From a checkpoint of a small mixture-of-experts model trained on Wikipedia.
Size: 13 layers, vocabulary 37751, 250M parameters.
Experts: 32 experts in each of 12 layers, 224 SwiGLU neurons an expert, 2 picks a token, a softmax router.
Training: 494M tokens, 7540 steps.
Below are experts of layer 7 (counted from 0) of a mixture-of-experts language model. Rows are named router (the router's row for the expert), gate (a neuron's input weights, with its number), up (a neuron's input weights, with its number) and show model dimensions 512-767. Each number is 128 + 32 x the weight over its row's rms, rounded and kept within 0 to 255. Numbers have three digits each.
After each expert's rows: a language model's description of what the expert responds to. This comes from a sample of Wikipedia text that the model never trained on.

# expert 30
router:128149150167100188190127099123121143096113108120102180088126119091106073146123130124106123126099152107154133070188109091152108137081128118155152159125157150108142145097091120167160087077053096139145136148142049069116095134118152138097172107096110123092172127099075107135155154119174115139083141115105119138076056169143079117176119136070114085189075110071094109163164131127181126063102121117105156127130125139180166090121182095091168132088122125126115137156131147101153108118135188101176149124137152080135130132132099152107118119074128164129115126133079167146145122090075063122165119176080115137179153132086154098149144143129179149113156135132155140165120110126095052093191170163127104124157199106103146094121085073116148087196090132124129180105178186089093151104138116
gate0:137111110123126108169162120140139088167120171124199152137090135127111183148084137073168126086120105119079133153157181130071160186145149170102103138172102114126107138155139100125148102115083114109186131069145125128111074164143146116138154122070158118129080129112116167167136102085119102098088108137126159097115166171160179121099189105138156203177107084099120116137099061100166141166206126139140106117161147087104130167127112126169151134126115168138121058111052111104125104115072128141160134118176132147148124130101137140124154105140165130132115136140089108130124129109174123111122043160151125158086134163147152149128085160113149108143130144178130129126066120157129134136128146086093125124089162093117121124064126068085112093141070122115141138087055113097151131162115234
up0:165112162112111138162105121152138154148153120144101159094155114122125120124158179123126110149146152164081180134183112162146044092163127143129088134149128084086139104183192128171140127134115137131134170128101146152143088072131118106134123087125121143081153120143000115167110168157058108099085045104197143136130113121092174114109202137122114105132123111157111069133082156165078096180131127132123139127121166178039129072154144162135134117167167079104128145125187057143184166097131180136126101118119131107108128156198096110111179159077133170142144158187125086131147123140049175080119125145123133130095070158143149112089115126138090142169167107122051145177135107155151138110082107098134134099146157114109172114164100116172054144080181110066193149140210167094117101146102171
Description: Line breaks, table pipes and list dashes starting entries in infoboxes and tables, such as "- M", "|", "- Preceded by:".

# expert 19
router:147161130144125131136112217158113165118146129078134147078151094138180093172182101149151076167047123159139171121089152140148140160161098058082162122112116132188192171169106173118101110153147083144105097165155162190147071099108134102149174115133151165167195103089131142144187102115056148105152081138110141110096182208131109148166160159075170129141140122102071175142119103154063155131098089113129115136172156115106154120186116123110216121117102151147127149074155176128115106148096160132158146128103118134123107149133098095102120169155144196155110168144080174151115175136138172097151135104146145180164135139083139102212102115124142102134087127110140154141101100143148096128217098143110103135142192147073107108141116088109084157117112102109091150101113104082100152159063092
gate0:119120097105143124187168161141131158139165199155094097099148172110168129104053127124119157165087153094107139141060115121074108120154194119073170137082154096145105127104152155102107086121179122138151038111165136169125152202142116119106116145149152138194167081161116194130149088189160110115139114098145174178122155134147130178120151125124130077085064148163129167166108200102141170108122107148102125130085156119152134149162170067078165109108095123128159117128095075101158148132127092114133120126137158121079116124141160096137147178137114120178168146133117154129141131134152053168132059126132111128142080175162171156141112125187140107087140105152153133044094081152172119138123099133117142131120152152134071097156204125121117142134108156117143138110125107147091115166145112
up0:158111128114105167073103124065154087108133207072100120133147119076085150144125078089098118135128119143155092136129117181213129101097062147135183157103157105115107171117178161162050109100122060035070135115169165154160137129148139129156052146112163050124148084067200164078124163117119113167080149103086070084128119140117076124205146092143134148118119103169100110097182090076143108100153144180157127122104122180137129104111124121107095146131134130143162162136107169150066132128153157120141152126166112159119133092109157086170126120109125127131096100191058139138131131125116146102126113139118120122151163110103172141108126083125111139101197107132098124073126110162066071140122112119120141101153135162132128132098100125153057157109091108152171117162117172133100030163142134
Description: Sentence-final periods, paragraph breaks and == heading markers that end a sentence, paragraph or section title, such as 2016., ==Draw==.

# expert 1
router:190146125126134191112117117148095139118122082097075122104154138164136098145150089126167176154110137122138150158056147145104087171071144129089152147100141164166111114143146170152105117110129102096134125146073143121155134062152148143116106122097162149093168138164113108146112182047123094108073127165104116122088174096119039169150136080117184137189118102112150134149118094053137154123172125094125103125126154155154147117098154117121111096112156137158144135158142175125087122110128161085112127066176126145164068134154176143126150201076113104090156157146100119102095111167059172103140165099185105123164149095132103112095135109077111113121158140165153119168148163127158117128130128105151183111118174114117119092179096114131125101119112145148166123130095096136104137098134129
gate0:136177111161148081123156110135135161143076097141060214149125112133161108146094116116090155146089105157127145126093162084142160074172067185071085138154137170080159162156203149156108112104167128119118076146148146090105115168121149105100095094168130148120087153192160124139069105135141131072115149145130157139173087178117103121078059151133073123135077138108031122196079129145046141139098134142119128146145161101124116186121100128121148127142140055102169156099140135146159126073139142168180161149166171099115091151112120139095081114114116149166168150124137154129122185145073112100158115145116100129101133093119148110194160171084105163139147138204126130088113101153144118122145092079122113176087135180153170148123123125138137134174126094141139141084138091121135100128164149
up0:152105141093133126187122027072146170149152121101142112066092164120143055102105099093146132112190102117135095068149143107130126146127104081104092113126104125150169169105156090153142172161171120064096109142146145189138116125108119142119174107144092135129104124113112102131215143143164159115115157130079141121045186150118153098113128115126102143176117134156082120135199136129158094128126195161151187117188043113139129171176123128155115153150113175063143129093133104175157158122098100114158207122098126180153144125101135085143150144153157147081157111133143134172113094109091104084178154138104060143073094173113169164112155156108086140127107152135149162103212146086147114135096118063129116150146112169120074109138106075096099125115104106145132117199137112114129086123145114
Description: Dashes, slashes and spaces inside number ranges, scores, ISBNs, volume/issue numbers and years, such as 7–5, No. 1, 1-84135.

# expert 12
router:160104082088109097141097120144094164097139084119093128188151141130126099137100126118070094099137124090147112118091088184158159098118094129135097062111111149141142083100130148126149128179138113123129189150149110114080152137158150157137164111093074117120121158098084133135175136091128094117154137106173116111160097110123168202072078095156155141128158157156126155183123118166111171113118169170089187140119137150187120146088077080161118095091162172166156116053132088153165111202161102098077113112105141142115155081126141142107193076149075132081117187086173108139129128088143114053099114110170140133054143159131108120146113103132147210165112125164128135104096040138115084084161184137174063078116110130131115114080121117079119145125188152149080139144158118104057125149117115
gate0:103136241143157100113095102177134145133164148127110224157116168149175101130106131125190138113134157144098139137143170164131147108125098134163187064142112113181122081137127146099117067158115161136138091177140134157076149145078145080155133105185134103149123173114082144140141102157080131100101099054113107061165158132157166063154112104159128135089075109143119177130182089122111182115101118134106172138138169129156130188079118145086083159084139127141106162094132086128140123192044095108123081116127155131236116145113100167115127115098119092127131136178151044138139131149093105136080118096131127141108097091137078175131125085201148120120102120091145102174121094132164048151132106122121121078161152109123099108167102076122090111169116152110088113118137134118122115065113063
up0:145161154095108149123215130144120099113214117060117161069130104097133128158162096100157184119111167134151050100103134150098238157118164136147173153109110129140168099128094125159080152081130077108112126148180155126148165103118123139120202099106126155147093138078187103151162122062137074147128163112124145188124148141082158131186146097117100144173116132091147129154136120169122141135035133186131146155108143081073088121179074120094160117092195159097137127081130104097119131115133147133097083218105100103126070199092183144051131126148106116128130143145116120118175149145123137124140147140165175116114162174065154139107124137078094157118166117049155099129078089106132118090122144125156067135127123172120117111130145170075109129165200162116107082130180120186151113117200055
Description: Middle pieces of foreign or unusual proper names after a capital letter, such as iss, iz, ott, as in Rossetti, Bhishma.

# expert 9
router:164108108164126169064131149127173162120132182070172159105130176135162146094109139125064095078165108090090124081134161116089133164120113096169162119149053073159103136164148079143095120157135158102182156123078127129134136145152142173144168130114185162177098065182128139090122073135130175118174129123134130131128126160107184168151085116136136135132127135188120104153132130137149083156169156181138155125099123136070091113095082091133101131127091126191086129153112103102111174086147108097109141153144139132163067169180160163154117103150127151150175112176135133152101084163094196174123157142091082107139162137140113127133141179114096146121163078105132123093099153075131152174081104104186181161095128103103145181169098174124144132129104068062140086142130162107129076105121122
gate0:116142131156163152114213148116149158131126165156171081095111154139134172103173174129092130107160118123166139110138123106188112133141121135141131135132107113116132144171192092130125155150120085126096121072140100055152144104100164112138149141105102155090092112071154165131106114122145145116090142126162125145095113126106162165091156157175131144124115144154113138115168102135134147159143171146137142120174159153178106056135162075143112081126188160129128069157075147115120135182145159086164105119197160170135137203193112141200092089120093121203122111155149139166103117129139166093107075119102111143165161170148139176128105083101170124158113122094093137177209164163193110145113115168064106132120083126151122124193100128135151124119139147143151119120137140140166071120087212
up0:161104110061119163094190097136085174109154086124108118140103153150088048106183107122126098119124136129083090121122119146101159142101099101159097144141156134188068136146168118177118175141150135099164152144089147097121142166168147142090167110098117078155114148099135151104104116133156127139103093111167073176130124124135168089037104079180191159088097111166162119138143151099147143140113145115180106076112109177143121145138132106132155155168125111109154124066101139176169134133166102083090117138098119140172117145153112115104070130170203088157169113136171137102042137173181148161118095146077082134106130132159124087115125107075176110102167115161136096125123163099125138111111109092106132136184156091126092149080118119110101153124150152114106125116133153153117124097157122
Description: Common nouns after articles, mostly of time or division, such as season, year, time, decade, period, part, life.

# expert 5
router:157159086183089175146139145114120099083142105134150150108147093183113154121201161139136105161120168163157101101099129099157159177092178099072066174122178112152145127131072142135141171109077134120105170187194131105102091133148141089127106112135168138083143155208131114176120154139146092110120143094109106145142074108133176076160113140115098096103117078100132107099088109121164164085135096081138151072134090080166163158154172146120122103178178119178136143088178125145127108109104090104148131148070120099119142101143142171106138183101125094082140102150148179147158133126069099159184172153099171185152119149079166081133138188111151105148141143127104148124136154106158151151147157142127165122178110131152121090094038138172152055110143171163145147163093134180135176167082086
gate0:079127104131142189153112110047136140143123122147141113164128056077133147187092105054148120121121094122121069122166161144150142149121088140153146138156096171147097146099092168178078181182126116121116140137116112134131123200193095059111119127111148135150107163095120105086130160138140112123135072108153156154124145093111106179104113113111144144107081143100172182170056128134087105206138133139112138172099121108164145158180129101086091144129131136120155150083169131149128156153145137181103154106122151060112125152194102098202124122159141123181170122041058132134067081128162130153189069118106120120111113151142155123161118135113147168151088092127120120198157132157104127172191169145078117129168159177166103084141116065170106120125134116117148139159142150078125100179089122
up0:119137168131150133146124159107121125189175151173110118144061135123121093186086157143097101131119162155158127100159100134117099131063181143138131116062095174163116153167130113144159107067145074130125115151155122129109160088144124069080164098132158142087107130141140078136187101098095080127206082149135169156118130090102097094122152136114112156152126122124169139131213149149142157186153163124168118124104100103156173089064125150171197097079114143132092074135139098187105073114154115081099124113160119119136095182094170141121146144132088125194137130136125130088153191129139118127104191100104107112178109152107148132131101142122186142140170116138150131102117163150112072139099142154131131133097087141136146152151112107110115189088082125126116139093109132092126113152105052
Description: Line breaks, dashes and field labels opening infobox or list lines, plus coordinate marks like °N and °W, e.g. - Elevation:, - Total.

# expert 25
router:106142156129107115109099160147108130140107136112146155172142025180128159133140155166138125137173110138093136110078139104118091111111107164108153108168118082130110102086139107149124143089130121144170191145165093119176192087161142096142125160102142135134096123114084137171085092134152075109094098143147168173148161130134113129167116084146195129113136132174192132129100038095159150163134173112126107128188083181161188098148201149140134142060135114111138082129104156110160096103116190130133143183109124080048096125164187126119188101147090115086189149132108133076091135120132114129113162145135111105137122146149147159097083108061131110138116120142118109211100128084143138129190061123164147111156153106108098159076168155131102104141126113116112163150103094127113177083174132
gate0:167151159136100109101099117136167094177153090158130152172137171104116180151194109101110126077121146134123086152123061202125180145141113135142176158119072150156092099111159087155083174115149118134163117139140131145147072128128119140081164158114164082090146136124135104127110159172085125137167121099150144122108112110073166130083128073093139172130069120113148089070118152124130108145147120154130156108152106122145152218141093121124179148134138105119173149169152138116128097173164131200084152146098086157159103075107131115105115122115091119141123104113119155192137150138152105121154108088125174127142146128125136071106111177162137130141114188167139139139090015162129160162118108110130156051078089198077136115156155140128181167108129142116130155119162125115123093093116123
up0:145098139164112131132193113118101139110129119169169140121162135118134141103129115043171096131048090128134159170091219089132097108095200130147144231134129128172160085144095097108120136138105077136146070096062129121117132097129121128071082110095139098148065156086130112065033119123123141114144146116145141119158155105161113152121124080133117121130109121192122086147131195054153130108093101103178149125145205134133062114127141118098147108086115130144100086121089140105118126149068116126086128119114111197145134158071114095111068130120163058149154130149068122056137124206072162105114122145075109130090094132131129108188142142127105139144177096103146132133130122108065176118108101133087174152075134116112148120134196103146142121132112131142081131095123123133078141127125070
Description: The letter l after a hyphen or inside words, and Arabic al/Al prefixes, such as second-largest, long-lasting, Eid al-Adha, Al-Absi.

# expert 22
router:163097118194089139128128157178087064145062143157163139156167106159088152156144085132140126127178207108065140159103148091167141100073121168089077123102161167173168111143090144128130155111138124143085114167119085161188151127091111114150106148136163181118164175164132201212137113138102121098090120106085121135120188096135131112103162134123127162098188130113080065111123106181117128145195134126132185120136110114140136132122162184103174113092168115131130141145124111120118054106126116150164097114140115073097112143096122092131116099185094098135102146165162136106147186201101143165133145109177115124183108124111174157110086133130037116134119129104115073170074075065150122124120111122136132139150144140090100058119095158104127099119106189122152085134130171135138154143184066
gate0:114123142096166131135111148122110144116107147126095120151160066067138151166143103160115096157134172003159132123107130132129154098084086143184107065106125149092200137051144118163122078153167102064116184151168104174136107129127157145199120125137111166064086101127147103067124148184173140158077138100134096132110042096087119085105149061090190104107094124114086120130118146176132113140143188160090163074106210103159079160104121141100146115134054180126097133104168064170147129102153098129103087099093179096122161132106111170121158119138133119153125167121106107100106077160075105171160076112134144172155156129129177104112122136065099116137132102152158123122109171137125186134131183144171201100089116169165115145092204124192124160150134139088144094133164132129109090126103070
up0:103055174149066156213116121071112088115143152161123135058148102094147159132111107073149130106065097129113115166139126108124115115106110130135083080130148074092119141151160187115081147158119133083151126112119091167165140129148141042121129124099159161103094140111096086118162175138175077137133051107136192150181190134135150161048136120160165177115142128133144121097130129126169135121092183136081083159152118131099100149148049149104092198129103041105132126133109155171135141120083130076136160095105129114134086122170206083142138142124174116082134109120092103168087101140128145106154091164122117148108143124127161077136119045100116135119142157099180134153123058121157112135114137094051120115098155126101194130087153144136123124161153124079156145119136171127182047091115165
Description: The word per in rates like miles per hour, lines per page, meters per second, plus numbers in tables and large figures.

# expert 15
router:114166083091126108088145098115092134101139132140123066121121171123105176089087169083121129098078120090096141110171139107106096149150191103118137148129084092081093147121176132117073138142186174124143121138130151116082148138125149161075103141129151073172118159150147141095092102173099183163167060099110077136195155166085155131115095123157095159143099123117162110189154158173130129115111130129163102113084142190142147098065069195116123076171111087140113160088092116076124161083146125133088139155147169126116097134109084115139147156132098105111185066178114061157124101169166146125113111125059144132109092175091087099099182155110126144108156082108123153172155120123127163085094072074134101130114072104094099165081159153107191185110093098085129175170118112126130057081170110
gate0:108158138144149156118106129124135145121160082162102122170109194168132172121160114108120161135152117101135128155090096187119122047132226157195163189163147139089135139134154109130126102110126141103081166218097147103109117195106179105091184144094082128133133132102135167086076071143109140023116138143137177116115110134182167143104116105155148120156131116157114092105116080135146160097125132075139108104173193173150053077134180091136102175049098151161186146152155115076127171124081151114130173156137077126130193114167194108126147112126168118160128113069096137138117127127151128142136169123117060165168143128139148130200103134108138120105152123155114096111171141147161159072090112103127118101170156142158100110146104166102133151130172095089092061133027114127099150110081122
up0:116130073100170085132121150114161145080112085163147117154181098101117086116076136101165091101127147172140109091138093099082111112130085125099125128080118195113071146111097160094116162111072103148138075149137084153161110141121150135145170089161092133110119125088080129153110169161128148106097153123069122108085090113121142145125113110145116159157093117106054108147098157142174144116181111162135191112131111085135143139171079170092146098164109115170101118127142086125163179104111099088106103156145133155106124113161069167192102154099181147170102100105129090155162082137118128126173119138114126177108165116167143153197125114129142168189081084157146103129132165098176158123137135089075073112091156139104125149085186167162141145131117170119168189166141111054098169114109136
Description: Word stems that take -ing, -er or -ed endings, such as own, design, pass, fail, lift, danc.

# expert 17
router:146076138181146139112066115149083140173117173169173136121128172110068180088112090134124165132121183156041146094100145113156150123174138112085100145096149189139107126130078098149147134124051147113111125170091078120147120118152064099133105152135174186090131188167120119205149206090125133066097109174109116146114150103093076153149219102146112126187161160133073101114089092110126173097165141100094152114138141098145104143140137185120147103128167100126119143142143134154142059124064135127138113124149128106101138096144104103114068132166117134083116132152116085111112148109126122146113194133139098127162125092131096146114146092093075135073181136107120063153083086120158116132050123151117096160185139149125120046141144202174145131106121167174134135103063144130134116085121098
gate0:149110085169135160137111078136142142104111133147072111124137124130107130107115148090120124091115142173186128117066199115140144168143123084145144109071114130117169115097127138148107097153129133126136108134173127180109125190168108206156148122151161134084119130120084091148102103124059141161124063115200133111162103104157151155149119110143105061134099101067113094095133160135175160164138116138094134146120135155127176120092058080072126148176157134133064091157156181115140108137132111127120162108155129117139121148149159171088102110106125135109089142101135158070139141128167130140148159108136137065117108121091097099171100125174133151176123076170102155088103082183123118111127119122160088104091159177164064101204095118093107100175038147151152164143163133175160099132169100
up0:112123093117135150166084130078158118096129169129105135136077141124187158091119160121136110163153079160162150100061127167167119143104159128151105143132189132095115134091140156107185124097129152166136160124172145153140093117132200159129134119183121119111130080136136111163147114096106064132106174148160200138142159177113096161148146148112112093155138126140105105158132067146129100136159110115089085185187142177096120043113132144157077130199150158144137165103200161081137137149103088185138124130134130128145097114118155157187163151111144120133175203125147174114073143158118156070138103094130132158137122117167179135213129117121109134178130069126178163103132132088045170110129084099103163106097173201157131111147114204106128134175108126176143165151117133154097112074080141
Description: Digits, ft, separators and number continuations inside heights, dates and stat tables, e.g. 6 ft 1 in, 18 years, 1970–1973.

# expert 7
router:134149144195153155126116103099171158184124200161143119130124131149068157134160113134109127128160144156115144136110190151175131165080176107130065154118140162157068129123107147127130171071100107103114160134097110152177122144132090118204136120130178122064128140170158152167159170130144163068110125166116132144094102150145168121159211126110116107102156108154113103137120079134138104170155144143123160115123128074123111115129112196085139154159130137094134101135105117175152133118076136129149151114104126134105110167153130131150103130157150160076135135151127121149128110148133104125134139125114116122137119101102072131091152098098114175124116136103136144151096135158116147137130174142073110165162116131146165105080114142178130152090098114168148160125088147099156157118112170
gate0:098106129110140139147118159094120155137136137161127152143188140130147135110092120150102105146118127127132214120134149200101138094139089082129127121167116128131161108120113141127115139065187137112081098100163130179141121178109105180136053139140139085128066121095105096176132162108084110145123111115098104125096114096187200115124149160118128137137132103129122160109123172147116158093084105108108117096132145114170113150063150125122137084062091100097139122128121154125136095076150099130110112095177120113146138190175143172130163114116085130128126125082092137124138157167118104160140084126164110087092132150087126115109101187080149104119105086114182095075113113089160167024140189134158182160063130050180142138160156064138111145189092099165124117080095111087062092164150133
up0:160108112113146096131113083126174088125172133120143104095133132099111190128113181162138152111104160095143090098176136135093094075100126142097116099130084125173180078075150149094165147123155125086095118145187135074122134125111113119098153133167142142140122121048098160081167173100203101092117117142129071087135102136130134104085143130135160125102131110119118127157149122171082136140135105139146145115122080092129126099111119157129108078136122153151143129094134141157150105116147101106143139138148098117155150105151146174134106092109125118115090120102110123224136161105119101078134163156099131107097108118130131122144170134165134076173101143082118144074162124079148065101155109147191162108137130167154164099147104132040047148115165059136105148112138125068164133075131127
Description: Numbers and pipe separators in tables, census percentages, coordinates and election results, such as age 65, +8.63% |, 50.82759°N.

# expert 23
router:124107175140123185156122112145096106147155127164125101083166117126101086144122155172174139136140185139137124082134131144155110152169116067126078132116178117089171082108091143127198118165081112104156199135136067145169114106080177115105130124085114140115155124170170151152185189078127077138083169136113152052121136119177076090141157129156146081142107100171135072124131096075182116094157150076116151173062118112153145115169137119163136099094123141153153175142115143155170125099115124119088118129119131140083081108113102127105100121124142136076181121133088165129124134093120166099115197116072143094181160087131135103106089117134089070110105149121128159151145175104114051143164137114123126155130044110105161097123118078122117094148133145152089108153108145114073171128134115
gate0:079095158121121150137088105172123132101100146133114100135133105163136121067104178109129098231145147097153159181170175136116139180060141114089159097179196176127145153121137200117088113210080162156151137137107152110122150130138124120170084158118133140133096130131111174111094068083126104161120092134149156153167092144132114180147033121194061112150119085102097128161129170099101097159139154137085161117163156122199022132081100083120110123135224152120126126146142072128134132121149147162201142159166151117155126204111089167157153119087173118066162098055112145122123129138110125179120096129127084159111158125066119137150115112161115142128146111166109127104139068124165119100130114134151191080154110108087128141149093127114169085178175100092166110167126100135130064113139135
up0:121122080089135094164142133122121168138116058122136106163180183157138129069101150088108144154128102131152114112098149144114126112137100192149139194118127094122121130113223121144188092097118117169083125167173116124196053109152161137150211142131153138126126139104157074125232121118155129062073129154137126159111166155165140112155113113117115154125194085168149155228181096158146087136180061161154114123071172161069078139139127111126132151092143113115140091160101093071107136102139080188104124060193121107063065134104145122112143087140144153096128128115066136120137105185136152116126142138133132113125123088175149078190115144115188101184130138167161150121131146148079177119118092143117131045168125114114080156137206090067092111194089140151167096163121112136113074111162049
Description: Colons, hyphens and en dashes in labels, times and ranges, e.g. Length: 48:33, UTC+3:30, (1912–1949), Decided:.

# expert 6
router:113187121157133112120136086111080126183200097105126095140103138200177126128089163091159094163147129116129100174138173123117127158138134102136085118125145187146122079136123168136175156164138128152122103123128059147164145111113119169142098097099119149107130131121160108145157152117145102143080106129150135119109153135152133140129137090084088082131116115086130157125077090092173165133111125111049109120139125137150144145133153178167112164090137119170123150091138082145104131112142126112159170120076139109093095153191164159165152143136102105156157122125168112113166174055149116141124073168188153122131150136208097155071096070159174127131122090090116134138144156094163099200168111116149184174198148100104051105145153102101122096165159086180120113143133087132144132115116128
gate0:100113144136160112199047086130180106109061120161123101112104041158158174145140174135101181118141171176102113170161149079114130193110165079137090113073098086108104153138141106128137114106074138160124131136138103139099158083141063128150122127145099083169122097053147200132168136129140127114093127096070121146126096101108218137120143135168123127125109133166160102120094080115182092155143155173161065100076083104152142098139108133159084110236171083131135190139129140105173077136184163108129148115093158111161123105124105136165132118140098142156148140103143101134128103126108129129171069172144098119134160125102135160123140151114032096144095169180110116119080141063122097167131118091120095155150142143106149082106093093110106106185151169155155165132131167135115120139115130
up0:145092087167117105137137098166126163172180140124140106116171119133096156175160144138127123150108111098141171161156095167077137123114069140098060126148168148147123159092163083138106126086125083111157119155138117104171113131106150138141133140078179200129104154148130155152170222153125168141124136141173091146077160153124101144140094089186126139116225176163106148112088121159113116078112101146110160149138153098109102148158129152158153132102110076110147113187160056088106127109074114129147065143163109126142131117098115116143141098139110104154129119082113095190101185141086128147140114126111161184127182116150135132141117138110084120104103076122130133164147139088193149159141113089077088149076205038165127180144121204197094129147065108124179121140147124126094157113099131
Description: First digit of years and numbers after "in", pipes or parentheses, as in 1897, 2017, plus commas after words.

# expert 31
router:128154103117127121088096146103103155130095176164125049179149077088159141132122142145092158133148144185175148117117090113113110089150108147105128124194080131106078059128104098165072092064145074101116110122153109101156171109149143190091086149110121124145101158178093083154121146163133170149165125080158117151168177102142122131130145130169182149085178106185209150179175095162125153138181128147142121146144100183131114096117097113152108171093148107154120131131124154100170122130161113158143070088145123130105161115134171146110087152188119115156131121125130135088099121126163132120083148073114139095101108126122160111102116140107117173182202135148181189163107134128104201070176142110150111113112116130092112094092104126177159101114143112147137132179115118185159114095122109
gate0:128074116139007110149146089228139149077089178091128155127126100151133115158140131166176122154139127127140128084139102112166129115131114127116083102185180148146118102166130136146165124095146097166110176154088145211082123093151144133107104150138188179089098128129163100116136141105181119141107126096140165097109192097129116123144090107190186112139085163104095117106154100147073076148145096155117140161151167137133127175112124080117146116097074167096124107105122130093096200133160165159142120047107082119143111123132134102101120145179115097106110142110162115114090144151178101139131139084111079171132130108160113154026080129163126143158142088191143132161185084144123069123177094138136157090097117181146131104148112141149131132130103106106154083160112146095110136106165165
up0:131129133118133134111147133150188103152095149088127127110187108141125097143130170137074117133117144141108069138128144052135139138169094134143127063148130174158125095074122180091092147104089112156139140119083113126186115074189123167188142151151107154112071130104107144184109118149122139101114170116065139124099166140141175155117082088152169078127120153164107155085053094113220128119116143104100126090075137151170132119131107137162086151120137164181143061105138127094172104142126163079112099134135114136179125123120124095142180145105121143128139102148152158121129079121159161099092143151150129129134179149137051130138148137134183098138138144162150134159087156143116131138100161129091149107137136098072104153162145136152100105174081159112136115110143106173149150138124254
Description: Prefixes and early inner fragments of longer words broken into several pieces, such as un, non, anti, per-man-ent, or-nam-ents, aun-ts.

# expert 20
router:115145138119138144149149176177156137124108163098114121156120113155135146101125129128139112126151143109115102119168036156058113121103115169100111102164133154120113099121106039174102120136123116089140070169044145129114138163158172107126117117121139106108133090067166144063066128150097158060103121075130119119128144091106136147150060107175132150063072105163140066099126164168104144118137160112160148164144141118139080112120122176134136158128115194087152111130134158120134108116103096091132129131144144164169104096118115116151092136196144177094085119153127095087161140145099031121152107086126159074110087124124069122055127108147099101158148107125121163106120160129120092188095114141137196050134134118078143145096061126149116152136115104109162133162114154148143079077110120
gate0:111092124142083115072126146165100131125109113150168177103102095156084100110125100089184160052062139097102202107129136129127160125074194085119148138099091121199157160162157142151098119167146136106140119170176153085134166146138104126102168131147121138164107134102191083094139064120095105101117145120149126163119073111139160091087110105128110130189147102106133104071195140137125162069133124090108126119130155160133149164111153028092104145161181205156108102155155066154108154093095123156117122121144114137144146178137143119171092106137085107158119124119129150128103181146134101160122144154087126093120135073145086164124177133044121135125166135137164086119124129132085135126119131139058091139166096125144133119117107127127098142141100142161125098175192158091045127156083100
up0:117156146101094193130083097163125059096093121192194119102144070145155147131135121146086099213144133133185125157155113150145131115117059094201176155136144134131060099112121130102159117107177129111175057183160092140148168154089084098110120110164148129115142106060108134136096164079096123142096139092098153167083071089110132040158145119075082104085072133149174134144118176049168068095122123135154127127087092099139053124127088096098097106117178155097065123194093110142125130142137144132097116143153120182140110109133104112131113196161131086141074103138134146160166102217139174126131099123147159125130150112084101159141110048140098130090131127174097099128149117073248050156131154127158152103125125105163089151104086107139143102093135099082096116158124104126210112130142163
Description: Content words in species and science descriptions, often after The or is: colours, body parts, biology terms, e.g. black, species, preoperculum, body.

# expert 8
router:119140174148143147108153159161163170131162112219179115114143116129103135100193045144140139138165189136118096064119188153141115199105166124151052138100170160138139192076131148150141177160079068147123106143125133179137120148132083147142067120187180077152166129182117131192112140077148132088083117145105106150055107132161150087108120093125164140068124091124039063084159137142202159142146157085140107052121079101147144137146156126100077103128084091127117140104121119158190065152105085136092184139094116159132085150155125113167103101136142178100142116191085130158135156097108074171077176144152113149182135113080146157083150097100121104121094166098147134194131124135144099125160172167150132127163094074136112102106132121125134113111094183150131172112122136061128136144128112
gate0:118108086110148137197177098134148149059164109130108122123140079140119112171132102135141172084112153152145101113121138073147093122149108115082154086147127075186112125108178147191100130139161126117136123108105107128116149161155134101085088135137131123109038152184161099169174148118139135088118101146171170100041079168151163104098081103083135087128160109126176156108110071152164119141110149097123138187030118112143116146128150086215097095124113107131064079151154160084154128126124134179147147072152152142069094127153156150157174167106169099113081112138151199149111100097131097137114159075120120120133176113131083122165167115060123160144105078198090106148175101116166142110111104156125151120148092105135150123109149138169105202085091186106090150157119127174142147109182189
up0:106089159180078087092124152136104137146146175185113127149132126144105107091119052150102101126142079166119124091066156101131148137097093145144131076136169099111203085136130143185094126143135131092102134071119118109074100113162111121158129120180125118135082086103137087103138096108161135114123140103134147099112093126145065106118088092124144108091170127187169104106113130100145159176125151136129167099130096110113097172140089126162134177119083116107120122106120128127126139123049100144085136144095134175091131092119079149164072203154134123125100126092168127142127092180135104184129059165128112110121102110143127156124163128101180154127148112138130142137049127139099126140100120142140123127107173099095134125051085174103196196145127058131093172158095139129072137175124100
Description: Opening parentheses and table cell separators such as |, ;, / ( in stats tables and career lists, e.g. (born, | F/Laps, / (0).

# expert 18
router:130098138149120122112160115161164113125129128146144079119124166118141144143197104191131129145138090165185118185136153086158151186161162128194133112092138146072136124123079119151089120171054091101145083154149158157108108073127129117110068124152140078114114101131138110083117163131130207119137127110071141132140090121131147097150142196085185134084131152142102182103064171170089146132097144154179111094167122163123152142164113140122187126167069112116160174147070164127087138134138120160167174112093151108104125162125124132148072105185115136119107185188165136112149152180107153137195150140075062112180171195140111133078063160083147113109063091120102106115179124157195148158167089095113122115146125221122093130108136116172111118075139147083098112157165071097185106138152073
gate0:081148151175136143158119110172123056085176128115118164105140129138139088149134117159122173090035121099135160070059097084119129128068137131146157148146106145188126150140146117116135126144147097098107151148076111095110162125067162109124144041119154156100111122105087130077048107150125081163156136160122111127148098110177145135103157147068081130109062189152102114128143138157118158095145136143072062147125130096069125150110112169170123119138152132222123123128158091116126153142133201128126166060122173134123160118180127143105077127128117109183077122141160166138151141100123153153079135137174109114142174122109079104124112124126150140164168173119150212115189132100155158156099072132108162141158198087133118073134138115116133100137112134173161130164156158124170228128140165
up0:149160168114077152142150147105138135118175163083091159106142174110119140146091138115113134101131139136124131163153090091124095161138063151113105114071118110100142095134132164144121173201101119068138128077105104047114105126103130154126127154166107123108173122123102085087096101127059097112133170146146085188113112144161114131109126109090066113175135079157115134184140162171169116118161154110131157085115106088087125092105110168115163175102118136137197203084124129138115122094136151105149134101057153143174111163126121114142126160129116179169136122185093109065118096148103142100157192145116104098109106203114173086128155133100160138081121160150204120112060141080139103167184109082131149095168054084132187135174112129110117154211140147162137062165210196110133161132121103
Description: First token of a sentence or paragraph after a line break, period or heading, such as The, This, His, At.